{
  "d_model": 96,
  "d_expert": 96,
  "d_shared_expert": 0,
  "moe_layers": [0, 1, 2, 3, 4, 5, 6, 7, 8, 9, 10, 11],
  "balance_bias": false,
  "lr_router": 0.00207,
  "norm": "rmsnorm",
  "norm_eps": 1e-06,
  "optimizer": "adamw",
  "beta2": 0.98,
  "batch_tokens": 65536,
  "train_tokens": 191300000
}
Below are experts of layer 8 (counted from 0) of a mixture-of-experts language model. Rows are named router (the router's row for the expert) and show model dimensions 0-31. Each number is 128 + 32 x the weight over its row's rms, rounded and kept within 0 to 255. Numbers have three digits each.
After each expert's rows: "gets" lists some tokens that make up at least twice as much of what it gets as of all text. This comes from a sample of Wikipedia text that the model never trained on. Tokens count by the router's weight.

# expert 35
router:100144136183152124118134086152118137093118097137102089133151218114069068134124156135127125161089
gets: " l", " c", " n", " N", " d", " f"

# expert 30
router:155116169133116106065140131130123158173188104109127109125109140175153179171120158162073166161167
gets: "6", "8", "5", "7", "9", "1"

# expert 15
router:152179137123087092084165138140138075158074143098193082125117142105074110147092154099077112159137
gets: " of", " in", " to", " for", " with", " by"

# expert 33
router:142151104082147159086186133167165101143091153169169164184120128147130115132148090089128133125162
gets: " G", " F", " D", " P", " T", " K"

# expert 21
router:158123144134163086109081129089132144086133130091145118082146132131188162125074135082097155146079
gets: ",", "s,", "e,", "a,", "es,", "y,"

# expert 13
router:179113097137158075094119181128169140098109183130130093131101067177145093182121166181148175105105
gets: " |", ")", "°", " /", "′", " M"

# expert 39
router:094143157171131160164106127112146087101166148112175106112150085116111142088101114152127069147174
gets: "st", "w", "d", " that", "and", "m"

# expert 34
router:115132106110153092162141089113071116168135113072133172145179158070116153117082141149103126120205
gets: "ing", "ed", "ated", " with", "s", "es"

# expert 5
router:195140134104157153068149148173136146075114155136170174153163131201132135122121080092158177142092
gets: " and", ",", " or", " &", " South", ";"

# expert 3
router:131116099120128144093168152090158174125155103152110164062132104148117160103138146138095129071124
gets: "es", "s", "ers", "les", "ins", "ies"